config.toml
num_hidden_layers = 12
hidden_size = 384
n_experts = 128
experts_per_token = 4
d_expert = 128
d_shared_expert = 0
hidden_act = "swiglu"
moe_layers = [0, 2, 4, 6, 8, 10]
router_score = "softmax"
normalize_top_k = false
routed_scale = 5.66
balance_loss = 0.000443
balance_bias = true
router_logit_norm = 1.5
init_std_router = 0.0267
lr_router = 0.000276
num_attention_heads = 6
num_key_value_heads = 6
head_dim = 64
vocab_size = 35476
norm = "rmsnorm"
norm_place = "pre"
norm_eps = 1e-05
positions = "rope"
rope_theta = 2360.0
rope_fraction = 1.0
qk_norm = false
attn_scale = 0.125
tie_word_embeddings = false
parallel_block = false
init = "uniform"
init_std_qkv = 0.0273
init_std_o = 0.0273
init_std_up = 0.0273
init_std_down = 0.0
optimizer = "muon_variant"
learning_rate = 0.0137
weight_decay = 0.01
lr_head = 0.0078
max_grad_norm = 1.0
warmup_steps = 200
schedule = "wsd"
decay_fraction = 0.865
decay_shape = "linear"
final_lr_fraction = 0.0
batch_tokens = 131072
max_seq_len = 1024
doc_mask = true
train_tokens = 1099000000
max_steps = 8385
dataset = "wikipedia_en"
Below are experts of layer 8 (counted from 0) of a mixture-of-experts language model. Rows are named router (the router's row for the expert), down (a neuron's output weights, with its number) and show model dimensions 128-255. Each number is 128 + 24 x the weight over its row's rms, rounded and kept within 0 to 255. Numbers have three digits each.
After each expert's rows: a language model's description of what the expert responds to. This comes from a sample of Wikipedia text that the model never trained on.

# expert 24
router:152118118120168153141123111126123155130171148161087123161096130093103126122120122159106148124087144140135166080107078114162141100116112120170107138110134083136154112135143119127191160117095146096102133166076163138120079149099133166109125096106132121144100130129163152102129189141174172134134145092110168118131141105125161097115170141117147111110106158106155137119113104140104116127115
down0:050095103076148130116145114099148140126160085081162125136118123162085173118116121118124136163114134117180126098149132150157104140040142145157090136155131174107101155142127134101100147167144134163091120120139148159136143095140182136126069161109187068121100141112154136133117114121097173129142159150122102084131153144141116149085078111133143191097156117165095161112171142126132151118145
down1:160085169139126126146156166103115115139118122113115136172064117100095139145122147107117106105135129150148110118134165091151149152097115171144134117121094120160177124149161108106148183081137095122140115161144183125158119180099130124093198102152120119157122118106120127131127146176144142176149145118149107100155157120109141159128126127131128137134118130142123138106121136120127136111118
Description: Demonstratives and modifiers after the or a preposition, often before time nouns, such as this, those, same, later, early.

# expert 35
router:130161100115129150125131161138123128129104120076151139136145151126091117168148162172146146163133123118120115153135148134134129127131149099143144096121165166145128125097123158156160091098137135154106147123164115097109106085104114147080104121126140132162136110151154110172112168116112134098168139188147159155109138170107085070111143143124128125091153119163141139122083134106111100093144
down0:158137132158120151126106099106118131123164130171121095101071140124112163129151093166141124149170135129110133138121110108129151132160132129113148112097113112135125156142140159153128086129139127126140146115118124141145166115135150161170112130109114058155109122102104103091136144174144146127087133133120142138144132135127114100055140134151107130111146146146143127132075129110103155142117
down1:108152139115152100135118094147126097106099119118133149134176104165166157131144149097123120156156101124133110089105128138144145156096117145129131116175143152165136119084150130106126110121166127154126144133054110126130112152118188166098137142136150125162097111180165087112193150096163137123106123129157141132131107111111153121130137101111127113127120104129098128116101109126173122134169
Description: Latin species and family name endings and pieces in biology lists, such as idae, ensis, inae, ocene, plus million, billion, genus.

# expert 26
router:088133110140090144102103124100141129163106106102103134119119115173153103114122131127149111110141117115109114148131105146100167100127184157146137093146075132088128153133164099078089162151144156100107125173111140149081126144140107095088130134138150147074177128158167089126184109135086115121147109082163140072126116153115106126148124120117113095136114102102138101143125078133115132107124
down0:094138103150124096118114136124123131125153146131112092179110132135115169149120129154158162164068115155133125114109119118139183107138120166099150135130135144122183153167136145123133175097159126128143115160090136090136113126102112093158091104143143156092052146135125125115124108128111105130103146155113165162149118172094124099115111115110118122120114116136140110167103108121101120084161
down1:151094129110150143140096124118155135150164137099117151141166122112135147087133113107161093122151089132092116157154077075118098114161136143165104128130097127090117162152124106087157102158169160152141123142124150137105151166146117139131160106135153139088139166147118115130123072174093137075130150113105117088124152113126159120128103134087092135108157092133119142116123133145153100129137
Description: Word pieces inside names or words, often French, Spanish or sports-results names, such as Mont-emb-eault, Gr, Pal, abb(reviated), Op(inion); also opening parentheses.

# expert 44
router:125131162150114157140169138121145138146131119119139138141096168156151140105106151168165157130084130096128143132138098097119156115120080076101149123139166120143125121085152129151115096149158131126110089138129088130128126146147126138113123139099113103172120088082146140171106117103149122127099118146099138096085140126128127153132142181137128123160120114100115184160101183099164109164130
down0:120114122140119130116095129139099113134124133126119125105112134079112137123140096101123098138118119188095128057133110177112168169084111112154108118096122142139111172163132098097110164096171058149117134120098094111118137096135124130124145168161131114109159134116146101130116115160117159118175125099128109115109157149084154132169160114115038129140099104128166129113143126153132102105136
down1:118123128138159149169133128141144095124090120133142110142111115109112108133095091104080131131089144101140126182126134128137098099151119124160103090157120165117109125124151185147093115170119153110154098118135128127131094144130114135144170109114097146117101152113114151141175106113117095115109126115100093158121133136085133136132122089164138129115149082131090155143079127126114122171168
Description: Modals and auxiliaries before a verb, like may, can, would, has, will, plus also in "may also refer to" and "Personal information" headings.

# expert 7
router:135128102128146087136117114165135144182133167085150107156161092155130146093113129127133102136178160084096133156099113154159150128100169152137106166135156171133119114121120086137104127124117157115175142143119101145136165083136136164121113166119128128130086112158136115128132167157090151126142144128149149124101084127119125141109087137152103108140162111093180115137094117087167149100111
down0:094140110134163119139125126075127147100108081122166140122115081137120130121138104130135142099140145113117155136133167104144131113097118119119136135135122098103090119148121161141152110165136125150078138163114074112118181148131086161102132150163114117147121169155141140156129135128142128103114133075121130151138092125162128117132150168109135101121097142134146117186187131123130125190079
down1:104108078101177164136136109157139149154155147144134108131131129138087135087140178174171156129128150157159110137129145109142119178157113099112128120121064136121135144148144145128124146123193126127105093114107127132168086135156133109181064111109141093119128057132162154101107133138136119151056126158131111145109092114133083143140148097097134138141106128129112110115132109154134069103119
Description: First names of people, usually before a surname in credits, cast lists, track listings and band lineups, such as John, Richard, Mike.

# expert 0
router:113116094156110094084098120123134130116108119155136106114094088155131152106106112123163156098159140143104129135159141163133119107133125138130115112097155147132158106114104108155138148171128129108144108114125114110078157150131152123096153104133110089128114146150091153134131153075115124087132113067138090129150128127146131147154135108121155123125127160148167090137163109119137122111091
down1:142114074087135120130132138127113107093104107119105122148132170181167113135106139146141118130104164065153102084106124143129119089148131147112136115144119130093116154165121121128162160149132117095122124140070180146152146149100118134120118116145147122124102115107130121114154117115105121143114138081147144146122106096108119157143145109125146148077131097126104121077115135102096126164118
down2:146103105131083105138102103117159127115112114144138129114120102118104155176148116140125136128111141129155138165118137135079158125102179136105100167121150139139139137120115085163113126137112134081129191126164128181159145148103151084129110128127139107143163082165145161189104131131151133092148155124136150086159112157118133108112103167122166136111121151148116122139165140143128146106099
Description: First pieces of East Asian and other non-English names and romanizations, including CJK leading bytes, such as Da(iei), Pe(king), Sha, Hong.

# expert 42
router:116148108144152106163169097127145150107151153151136148142089168163143105135110119105113117107164084142086103140118151149111105155130160115157124130168099104092143150165133136162150127114130149113110142158122162117123090177152121121101111125182122105113080114119128125115136097102156141161126158151103113131121127094124140157156119161122165149119146148106120108089139143121098155122122
down1:144121070118101141136115097134166147102152126092179090138124150165140087129136126150150121129111135110142113136119100138128152083157138085078098105120165098131115144139128156141109126109109127163060150080144144142176116100137142133133115127162110128137124107111135128133100099167082134115136151144175139142098107112099137131168159163118166125174089181150110146103082131127127117129127
down2:076110122117104158118127123135100138112131118139102171144159145138108155114198141079102130091178145125147136133106095133150085093182120079119126114080088138143110152101098120104125095117107137162099143162164134168135116117145145173124139155135123105119135147082107119146083126142167143087153102133132131097101105134104148170092154153147103135058106147137144120121117134166120123129132
Description: Word pieces like h in Indian and Pakistani place names such as Aligarh, Garhwal, Rampur, plus numerals and determiners like two, same.

# expert 11
router:099096149115150140129107118158147137113135106144153184133160135155099112102121144142153162152159123172114152160171147155166104122146141145133129161107150134152133139107140112125089110173112108147158114151142154171140109090119166151106109169151153137136151174129102152111111152148109120102081113112183118078117106128098092128167100153140161117117116134139136118091179128156130154113086
down0:113102111109079128146143152105106108146107087149112153138151114100115079155141121154131146126142104125095110124139130132105104149097107123135150119156167152101081147146149153112110118177141150105169103134137133085166132119060139103118130091128103185119125147150094116157135158107088147156130107143125080100141120098160095103128116158128141111173173108147146116141129141117117157070116
down1:140135160146114136133095143133081146139133106173120076157129135139082130101157172114108119133111089131154170152096123167113143082128123122102126170080111117116122138125138094129149105063113103129146154160118153082144175120156118138141127159150130110146122152167093147126165138149172092108091140103144104116125110110146138120165134142107110136121132081132134106156170166173141117122102
Description: Word-piece fragments inside Slavic, Turkic, Arabic and Central Asian personal names, such as ić, ović, enko, kh, Abd.

# expert 13
router:097136125131118123128115159130161153101134119134110165125093087104155127095145180101115096111169149165127134156121144146100137161112104160138144143131132190098169130172150123128152126089127138119122148127141126120126098169111154097172144173159084105158104129137110080147098182127110148125121130171114122153108142165137157107102148147110173167108128128136154175114137099143129134112108
down0:123162136130111149114129105114087151152117129101096085121174141124109112154077110134158137094111124114134112119113140131171153141160144135100133123126166134088152093169153135122153115085093139140116135148137118122130164073110116148127138156122145132130166094135157131174111072122142137137106084128155143090105126083097139112089063113173099112144138108125127152125070159136135134139137
down1:134155100126155096163137132159156083084113106081117095111130122131167102104160145100121184114120182143141176130123137086091106090151148139110139108137130125142110133098162164115145135176142160156128116105141137127125112121129135104120183158162170151120106104086124170166106098093130141173091152105139113144158106112155113116086148141174144130154148156160126123088135134121119128126139
Description: Words in biography passages about study and degrees, such as graduated, University, degree, his, and, from, plus section headers.

# expert 40
router:130118134115136129151159156096136128152134161134092084136162108073083145114186147126145143107134125151104090153122117154119152138141145170142115173095156152084151099147140170141137096114111143104130149117145130157160158145128108186099126108149128110133171119143118091146093154120143118123122117137109134168088168121104109099121136155123112151107120163140161128114141166148125093087144
down0:118170149177138152126158102102123107146094110141114112097131136110155140148150105088123120138099094137174151156136110131117106178157126137148125087165140118160106150138093120092145151121089120110165103118143136109118112105098126144118082156163125112187072118166076178137129150093151128162133121139099097137132135105169108184119146113156150145139133135124124118105135125106159159141104
down1:126087129106135135150124138119136139122123118114136148129088123195163170102153139156108123130120141114140115164086095164113102164141146109114134127111114091177112112173112089153136113090079132135143116115150178114111117112129145117092123124149089135081070113115157135110112123098109128105133113141142103096110147134135110109165118091133155124193105102125114147131118092145140114158081
Description: Capitalized adjectives opening names of wars, parties, leagues and organizations, such as World War, National League, Democratic, International.

# expert 3
router:119120136120129155095146168134160145159145164119103137083157142138153143101125160133112142105127146121115078110135131121157127116092111093097155171111104132129154138160156144142166116113100113123160127085130099150107085153109137118132163150134131120124151149146159143157160151134152144115132166121084099171150164162148130107091130168094088136125126168104136152114111096138081096124178
down0:118136120120098150152138105106116130115147122108087105103086133180141115155143104123096157072111076146113108125157111097128127156149109161122120109195128110154144100166177088150107127100155142094144129121118164118102113158108130142131113119148146055124145135183155089151128135150097141129128122147122151122106144128148116107136148139105116154101125148101084148151099145146134125133121
down1:164087146127153103113126131150139102163136075101146160112144098129132167147113158116131148098133113138115145148081130160116075101098115124134100155130139125069130157127148133138104148137100159129187120109111139136112140080119093095125156134105141170102152113149116146132159107179159137113093097113085097136141149089124092108115096091108132130164165142132143095132121125130148122165118
Description: Articles and possessive determiners starting a noun phrase, mostly the, his, their, its, plus possessive 's in names like Harper's Bazaar.

# expert 53
router:161125121127126141082149138139163132129133141149153099163169128122119119164102089111079110137121119130091138091152136137099114127118097117146143085122108115129134163119138099113155107136118133183123075121085088168079091134098164154076083112142092127111146146122141162147098111145111165146089100099153172106148155160098135157106111128152154144152128110104136131107123183171136117141100
down2:131109153074147144106144068135164136118155160130159137137113083161109128168123096164128112163162156131150080102091131104110136134129106132142158142116133112118139166148132108116158101136089128133073118136117134171157109129120149052119165130154136089135155150134111136137105097133142146152116116164111102112163141138098164143051088154136151121100121167130105125125127121152062132148100
down3:101137111137122100121137109173175174068191086157150144133101116114174131126171109117122122133142149114130155130112059147109136144128130118095129144123142103130171141120153087092143167149092091151152131077132158106108137168134125091173170127139140123155110141121153170176129155161141147137133139151100141114126107145121131098109118104097132137179132169088163154125122146146211107117149
Description: Middle or final letter clusters inside place and personal names from many languages, such as ey, ş, ü, itz, following pieces like Be, Ke, J.

# expert 34
router:112086132089150154164134116115150132145183115139150091142137111087099117094132117132109109100089148171166103098082145156162121086131113129087175143070156106105158138099129096107127121131135111102112107110143123112180109122104141147131093127083131113126153157103153092152145140154164140116107148104147138149148142148124149108104160137123151160110122128150108144112135092156145147114161
down0:121102160172125158137165142076100111128120120150098155120135110150107120097149137073091116087144153092141107157103124131101159120092056114118135138108169137162129095131122144146121125171096168139097168113093134104105135121119139105193102153112112155098157140081111131095159118143166094146109115144111106160172123092117100128146170130094151143119159131141121086125142084154119132121145
down1:134120150122138126095076089074119134131146140157142150158142146110107102113144149140115147165139120120137152131145090183147139130125115129103109169126085145119127107131104128136148128128108158164133118110160143136158120148094110107151155151137143126116148131085173129125162102090091152123125137092118111145080169113091130090130110121122131129142115146124134148117136138143161148138140
Description: Ordinal and sequence words in sports results and medal tables, such as first, second, third, final, next, last.

# expert 25
router:137112139105173132096164145131144117145167139133148133126087165088128107164130136146108116121125156115155164083111145119107133123147089102136140098112136105119144104095119150185146136161111118140095118098124095149130110096148104105101173106125113112123102122115098175164121134104176116112108109146096101102130111124121104135128134077100108100127170156165114170169144136096150156136117
down0:127104178070156119163143103167144121158156113125148130086110119124183110149149104117089121154120090091112102107120120143124153099109133160134099098108118123112105169138102167141114146122134085122128110144108118093135122120132164141127076139127083129125102159132130165128107119136104084137106146119185156130099153113137147123117118129114095104119119205164139142105172144096134145111105
down1:141125150109163158174159113117134118106090124128102125106062106127116140135135146124118110119130086144108095111129184115137156151192172166122129136146124141124139128155149169160148119135109145131101147142078150103117168105104133122115157140094137132151151158142111133169141119167130119144157131134155125103143141121112119113179155138104131149112111137098129126131137154115163148146111
Description: Table pipe separators and place-type nouns ending a proper name, such as River, Railway, Station, Avenue, Highway, Stadium, School.

# expert 29
router:132149136113140154160156096112105158138121140120112141125126126072102090155104142149139155113123154114158124136109160154139111126137144141126103125135151113175096144141134084136130121150088121135127086140167114096171136116159146171136088110107140120156178115091134114093125124090167098095124110181146128126103125130121091139124142125115109069140106108121124104126116126082149144182120
down2:134128099165127105145180168156129153157142087117098082105145133140110130161125109093107142119134130125137144176070075128172111118112097148123144122137121120128115138156083128144127133141159113093121134134119109107122145135102156133094162125137139162143135134165119124173189123118147079132110139122108153160188158115155161139144166113147127159119119136088094081127123135160156108150118
down3:144142157129138116118161106119118132127133113110141125108136119158154095155115106118080099122138127131125110096152155102145136175141117138148099105120138158102189061134156118196118160164131180122158115185161078114103126156157165135137132134173154116150135140141156126167114163103096129166091108135138099124058148143085118158130169114105100133139133111163093145139146146128121127171158
Description: Field names opening lines in infoboxes and taxoboxes, such as Country, Length, Genre, Label, Born, Clade, mostly followed by a colon.

# expert 14
router:143094105101133097113162089107148089120101127131113075114148115093097102166143165097129129143118114134146147128155132183097095129150147174095124147093172154130085100137112162159123096163139153172114136105165116132147135109143065173071166113132116117180152131109108144124077132125103126147170129132131116085134117098088135094161104105120149109143117159139139156128139151118143117087153
down0:113055162115117135104141184141136150144095170111141136125146138092135134137127153153104131135135111105130109116147160125103153114114127141121146101114120125106154141140172156167090136147093144119137106166088168145109122131119117114135165103137102183144069129134140074086106134138130087147153129112120120116121133139141102128147150122089112129125106165126120120118128164132116055134158
down1:123115118095123144139109120145146124152184112129176158161139124148127165178111139177115091110181138141127100139137189114126150105096102124121129139122133137136120103140140111156141138095130109093156149179063093130120097136103090138159137138086115139152135169170142105111141130127106094172113113139124119111116125139124144126136154157089130135161149115115123133132100167133160100155146
Description: Country, state and organization names in sports results tables and lists, such as Germany, Sweden, NACAC, ESPN, BBC, after a pipe or comma.

# expert 30
router:125142132097110169104105145099100111109182136110109158138084153177120124104101166106131153119092140142134097119167090087146146132122102105152167111123156084116157119133091127146134133105125086122095145130121092145143144093144172093119131149110114128150092085116161129118170077143142163155113116150097146170097133100128151168118159112100096131131125105085146139155122131096144083120087
down0:103152105126078150126112117142103097106086128140122116076154150099111177127166099161132122123103094167111141107138167135099127131148151115128126112113140096120167125117152128106119105107103113121134130097123123133135145122135145136119116109131134128108126136097124114150141145113161119135145118161163078136136148113186118140119104157141071113114102123156156115098141143158146128126108
down1:144151138132116141145135105122160082130144110148107141131135117152052163133075127150129091121087131147149132161172138122113145149127116097125172144122146100128163156158112099109153111152102136136175153157153143123156100148105140131173156161184101130121125090116172138126140138140111127129134140160115133125116148127142109140138124156136148145154137183138103128109107124100151149172158
Description: Forms of be and have as main or auxiliary verbs after a subject, especially was in census and statistics sentences.

# expert 10
router:104167129132163121175164147110089120162174105149141130151151127125108133151151139132127139159097108083108119124130116111142124142139093069129160149159103109143128136162118157142165136142149120095158154120100100100124175097112146143115107129122113125115131119103164110161116108097160107134125123149145110107137087117156096157144144123144124157101125134145122141139108107113132130083134
down1:133122108110133167147147130123130095111118133115118168135155141114083115158145103121154111144106163127106153133090126110133074117139111178150115138103090114086098161148130136115181148136113163120106087088105127119140108152128139180120154090143117128111155169137144108098131103125099096051139145116115099156125098139149123129103121113133163151100099127139107144126125129131106088126156
down2:133100196156106118108158121101144112137127145118102103100105105123114105119127118111087135149105128135130173149143137109162132139148136137090143110144133119122141190154153138145137135123123130131149120133143110083094111117166129142116128146148143120148168127142119123141121109149127106090103146141147108188146110087093127156150119083072127108115154174128116099100149155128109127097130
Description: Chemistry and biology word pieces and causal verbs in technical or scientific prose, such as phosph-ate, ammon-ium, provide, prevent, create.

# expert 37
router:104130124085114077119100121137134130149105102125122119168166136158123117140162145158144090125111124143098100127090157149083163130118094117141137104099101140128131135112135150106135104116108142137114154156149131148096103120149157119143110100114141190107151145148154085121156125150093101120136141113165121121129135148141104139144110126123139137119168093152143078156112138117114109119119
down2:135146098143123142132124128147140142114119138142109085150113109113135099133116132115123160172104116163165097096099105147108165155137161131145096122151091115136148126146149100141124129085132113117109115137138110182128153099145080102142127121121146109115131122142090112120108160100167141149132190118142146110100121135132098123190156060145094121153116124112131179117121106144152137137141
down3:125121158083121094107101127130164147117119123151144144086137070128153172105080120161150102148120130133118134131137101151102138125081156120118134148104111148111118156120101085102135136129129139104142103142109148132200141103124141123096125144148092030206172114152168117119121135155123116134103172105177152143111102079138142118164129138117113165119145161101113129171149137158147103109136
Description: First pieces of Latin species names and medical or chemical terms, such as c-ervical, lib-ido, cy-tochrome, nebul-osa.

# expert 56
router:097144109147116077123090138143102174132117112122138121172145160128122110172144117147150079159125118123098111106128150105083135086121082117155109121114133162136113129090150112123133097116126122140101114143161136135114130093128144113088077093121125133123150118186183079119160146149075103080134156131133111114091122142111115085136121128134152108133155084123119101126106103135127115085138
down2:086156141108120111169156103101090116141153125151146110132203136127130102083108118134139125157082129130095142134110145097153116091124139171169149091156117148116120123156123104152135135104114162123111135140103137135109144102125123144145119154122173139125139137079140156163114176137110130100141106100124126160134169114137095108108094140151152151171146111124099147127149113121189142128112
down3:113098122104176091167100155142128142167094090143106140110160089112142131118148135128110111106107098138112128108081168168117134131132153088124147135165136145162159126138127134142135103121147123108104152127119097154138162151107156110070171147173130123091148164111107108079134146172145118136104114116122123116133176148154120114092116138153129187129154144128106120131111102129102125087136
Description: Word pieces of Latin species and genus names in biological lists, such as -ensis, -idae, nig-ric-ollis, and dashes opening species list items.

# expert 47
router:118108139103118129063118153139143142171133142156161132133180141152113152135084121135099128148158174103118092104115157184125160134117111128169167127132113097148146107084131131144138145146153159145133122092115138125080137123151122147163094129104167101134141135094174145161119162120069123171121126141181130104137091093112123086124074148149133134138124079144160133109149168125149148117145
down0:085139147126131157125111151115115096137137159152134091144104168102145184152156150144134093134140122158108122140133131135100142121131124118142156110132121115126130142123132201037136154194143121154153110109082130105125116128134164122104143121151098174147144154097139126145098148116157149119121096096151129087073094169119122130095146139138134136130129126115097139074107144132190165104116
down1:134116133144142144127126148125099142094113086058124105132104110150139109112123118135108111136157146160125115089092102150112126160140145128136138136099110174135144114137158138143106162117108134135134137126094150114110121160091148119101121121138072142130124130131176107120135114117138131137132126135128142115098114127133109111121127190127147082132117175118079122135162130117110143188099
Description: Word-initial name pieces after a pipe or space, especially Ch, El, La, Los, Sch, De, in tables, election results and proper names.

# expert 52
router:148137171083146131108120110125132083153116107144142163103176109137142086093185121113149161145122126092111132110125133167133137164125092127130116111159153162107131096123159129126110149123149111169105087156102106142163156126132137151117168122147088144087076120103159173129112093157093095105116121108126101142147122148147130131108128090136124147153158158179148156140151088159126125106122
down1:111064108143135097132100168149126102134159145114158107158122135128138127141115126134115143109123117076143126162136148125145135108124113106148151136102145157102135147142109134126157112186107118114133123104119122175121183106137117141140107117101110114138153105098144096102126112150138129128144159101104185153138142157168149124137117145122080130131116131156151094138141150145125136098174
down2:158129141111141158150127134161141096132077124189093129142155107120129115121106111140067122098102108095167133112144083125153117160143168127102131105150144135143170149125104138137088131120080139148173109096117113120176155106159128086093127141191114150131157112065133106158116162150111166134129111121133137089130154136123135136171143093163181134112103129129128130139132164122168116117105
Description: Pipes, semicolons and spaces in sports tables and infobox lists, plus capital-letter abbreviation pieces, such as Racing, Team, GA.

# expert 8
router:152092146112120113127154150095104134077185100105103159135121144110114124125170116101124180136153102150123170073148127123085133117099110169122130131096149108090095128129146167117107133153135166116107105083127144145144174139146131157161116127140099104162117159141086161132083160137104115121117118133122148129134124125094149140117115098127110135143111121171126169103095153101134114130142
down0:113135154121162160165159096104128116132116106123148129155100128094128147124106119083123105101120132148122124133113102152135146116116145120100098124096131125121137121146123179149130119180126113169098124109129098123108118151144110100103136139123119183107139127142108123081148150105101102182110157124105113115124144155124169128141136130102110112100137145142097129113117183132153144085134
down1:149114100085094107177166140118126118165107140134102170157097105153130163160161114106116140085107115141150157151189120108143060162140111173098139131154138133120100109141115135128138134190106114188134116125125126147153159115110132142100155135136161098144139128124151138123095129129130135120109132122100121176081134131147100140146125162112152122105113091101141134114086097129116111132136
Description: Percent signs, closing parentheses and cell pipes after numbers or names, especially census percentages and election or results tables.

# expert 57
router:146109106127128099094142125147116145127123130106132151137167116122154158153134116130147133104125139086118171151122143087128085147117107098104140141168131173117140120112140088121124112109147164114141113107137087127182128096118140138129104173150145123134133124120121115129127148174111176105153125124095111129107141115153104117131088139166102143158093145097133114115104147053130101129116
down1:139148141076121111123157182143144107146145126182140148164150054121133140115107145115159133150127125100151107128156111152161111127098103106113162125129116136165095136114164110099159136127165141139145118124140122112147162123115127109100115148143143106117146097121156128125135088119150147114109149157195183107184123139168109098137142135112135147121176152116114117104145122132120114122106
down2:120100107117144133179133136139127131113156085100161147150110147082145129103106131166134143109113186084159114103112158126145113126138118147098123127146112139122166133134157162073146133173131134178107123127137131102125111090156099076116132159168102123114122082168097107139079104155080123177112120107122128094119137150099116137138083136144106131144139142173124128110135116125155156103166
Description: Role or work nouns after his, her or 's in biographies, e.g. debut album, film director, father, wife, with following commas.

# expert 12
router:129147169098136177124158167171137113119113142100089108164104095126138137090083160112129115107187128101099142145104087106123129103173162146083100144131117128112121130150094112097089095131140117102152089197140120141099090126097110121152131168104149155128152159147149110109144132156130140086144151104119129170114122161128102158138148093095130141179169094115151125103166127095124107097088
down0:198126128089136126146155113124133082151123095116170127109124162166132104141127142114097132089171157126156150081139107086089122164138173111148132099118145071086128143117151121157095126136113132127125130108156114087150166114115118164149111121087127107135131151153136123140100145132108127130107174152147141105134149132132140105175136125110132125156158115116151131145120147142165118146140
down1:130113149124152121161145097125136147146131101113127176110116120126119141115092135179138178114151097139132122101139144144109160135136145120139101120125171140119083145121130152165077076109146133148169118093116150108080172147107122115156106154133116150101129133094127157121132143158153121105172158137166113121127144128121131080120118127108093118125125154163193158122114137129131117185105
Description: Music and album vocabulary, the prefixes dis and dem, Binomial in taxonomy boxes, and closing quotes after song titles.

# expert 15
router:097117086156129076156137158134115144110100077120122130176143136139134131131077143134154114100093138145121098143120103084157147157159160126157161132119124133145146133150146101151100117148122074105118153123096145141104099101143125107155128098119138107129106128148157144129150130165151118182121122078128112107122099109168147111157142130111146164137150121104079091125155118176117120111138
down0:117188083150125059093168091099110107139154114128125107139134101161115134136115138133089141152154103105127158135127140131123068107119130152095191111149147157100121128131155115121128162141073133114198096130148093103158107110128150145155122103173128161136135118165072123127134114126118122109145122131108147136127103162133128123091118121163148104161098149112136140133096111157127199129130
down1:148164131138135128119072133134139152091120133129112133143154139153121091128094100085108111106156129106160124145120124162157113147133120142122146136135161101144152135164111109143102110119104137134108093111124115097095088153117136177127128093144148151151152150134113094088130123113130149078157183110143123140134094113096162109176126122090148180133145150095130143164126128118112134119176
Description: Main verbs of giving, winning and taking after a subject, to or modal, such as won, gave, decided, asked, take.

# expert 1
router:153130120089139128104102096133120118142147152130121128161156124141108106153077134116133122132149098158138164106154146161105103125124126163137091146100153155128095099088152109127113159167094155130136081108135129126139088093106152135112098124120160163141122161125104123153150136145140175127104147137133108135088110142124140164116133119131125168111120109127116102092142131134131122099111
down0:097146119140111095113135152145133156120124157113137181142133180129153113084114154116133134129122127167112097125201155151061109122148125102142137151140158143132119080135113129150128093104153093101144149089154119099158107110106148102161119095109109136141142083110102116112100135136116130166123117185118132153144101143129136140174112114146116126113134119114125142141062128098121109105135
down1:101112127113150099135155104133161101144148112104168141150134156079161161104121095125098148132114122129113169177157136149118128144134132113128121163083153125193112108158144126099116098140117153152096154110111136119112131116144150155063144147113126176104119113137124112122131129134130098107139110118152080114136106127136141153084091086092132143153088125146119083115117128138137154115170
Description: Inner word pieces of foreign proper names, mostly Slavic, Indian and Germanic, such as -ović, Skier-n-iewice, Jaw-aharlal; also table pipes.

# expert 9
router:137170113147135110124161095150118140153155116153135141136147124100118160110101148153134116108197087119138157121130149154097122130139116102128114107140138149139113122130110159137149151147091142107122094153141144153131129164115148147122127120122120145141143088152135149129136139107099140082109144105119157100145149150074085188083125138124151132111125128098165102106146098114139142114108
down1:139183084113110143073136099174145108157111161083136160142126141110134108128109133123121147145137137092097163117133142104145165130145160149136159129133106130153143116123143130107156143108112100072097134138139118095074117109133117136083091105152121145130140098147104106150058109106104098166147106148142095137087085124124171118093104134162105147116112132165097118179077169150115126147128
down2:143106149142131080133142127126120112127120156117123114158122148096177106116163119116097153175110164065149123153133113157133183099139125118113150141107180121161116083170161122133104139117152117138116104114131118109135110145156107110139131153163126163095130138105164159103155104145097114125104136137148149141125126091122139111109138100136121119136144106122109145175138140166151169145189
Description: Word pieces inside personal names, often South Asian or celebrity (Warhol, Spielberg, Bhubaneswar), plus War in World War I/II.

# expert 45
router:123154103098115135158116110165147142119070150069131163116098107168150129168123111158131105146098118145091148147133121126140136137118161102057143169057115070120147114129127110112151154111122132162161165168137148127098120133096131157132122079111107076158141130105166146143178175156137144145162137157153137112108103121168107132123151124116170120149159140136113113095151105165123169181125
down0:142122142140082097125155143104117132118161111148114140163145111158133112137175156126168161104112084129113135131106156116087144140120118133161123106129148156123154108115116106113119141123140149118091092133108149154132170120157125165125111174116088103156101141107111092137151146071148130147147140132178138101145143124133096097150148129121118100156153117104131149141124149105121132101133
down1:151135116167161150157107125160119174105085163118082091141137100134193130149172139131135102094095125153122138141178120102105110103126145128143103160145139185129082105132141176128156177111104135139112117089138153102134128148091120123104136093147123145104105110126116133139091162161108175097086144103141135158170107135083118151112133087125072151156110111116119120159103137131086116148122
Description: Stray mid-word pieces, especially t in foreign names (D'Hondt, Pashtun), plus quote marks, present, and Thai-script text.

# expert 5
router:118110126136152134132144111117123148110131150104111123163085130130107160132113105138118149119123121168157126104108119100111159130146168108161098149120112130145147153107112095135127157130172114132155139115143136132176147156094164131146085140106167131113153147150133124089092174139136134158144120162126092142117124143129101129145140094111150148098125189105084145140082168106083174141148
down1:126138067117116103094138128142106143124151149135119093099120143159162146126095086125091111144125149086096134133100087144111089100154145098116158134160135167122123112105083123099120126134195116111172080092163144111150129100135096114123133114126147089131161145153100106130118122154083138124102122123159130115103140154132134098153174127154117154141129156124165095150130122156133095152150
down2:138090121127116150160188135080146132134109123132129140102134092159118144138171147137111146107156147123135086148161080122115137119152130152153135124109126120157159141102111113089097144134121126132122131141143158115130138125131130120089100145148164092129116113121112131158162130157119164165127118096141163109133160122147131101137146091101154160096086135092133094154120121155140150149140
Description: Single digit tokens inside larger numbers, years, times and ISBNs, plus number words, ordinal th, and Total, Notable, such as.

# expert 61
router:118147136091139168119136123109164120146153122115110129118170125099138154127133075103080135128088116100104164114134145109102147142124128128131130131144100128116132164151153126143121160158108140163126107148120122140121123149150125144075150098130099157126108097111104118177082133125115135118137165072158161119103122105131144111144139101118148109136132128102096124136139088161125158152080
down0:161141140118109107149116112160125125147119148116086163104085131139141145096110143147094110157103108127147132113159109117140064134129146139162123126177093140143106109104189150151165151110140169123132147098099143107119137102099136138157088103119070132118125100118160105126103135131148155151156131116145103085118170113120138100104128094132099083107107099125121082129084132124130095164143
down1:152104111125152100094119152117150154131121174109102107094106149132163087133149149116148095122129134124154137176124144166116118157114108104128112144146136130098092110121145127119128132111108157115149096123133091179156068098137147125174103081151140103086105151149121156118139116138118111110114158147148158141126128114135132109088126151125100143128088149130107160106167139151140129157132
Description: Degree and minute signs in geographic coordinates like 73.988°W, plus capital-letter pieces of codes, initials and abbreviations.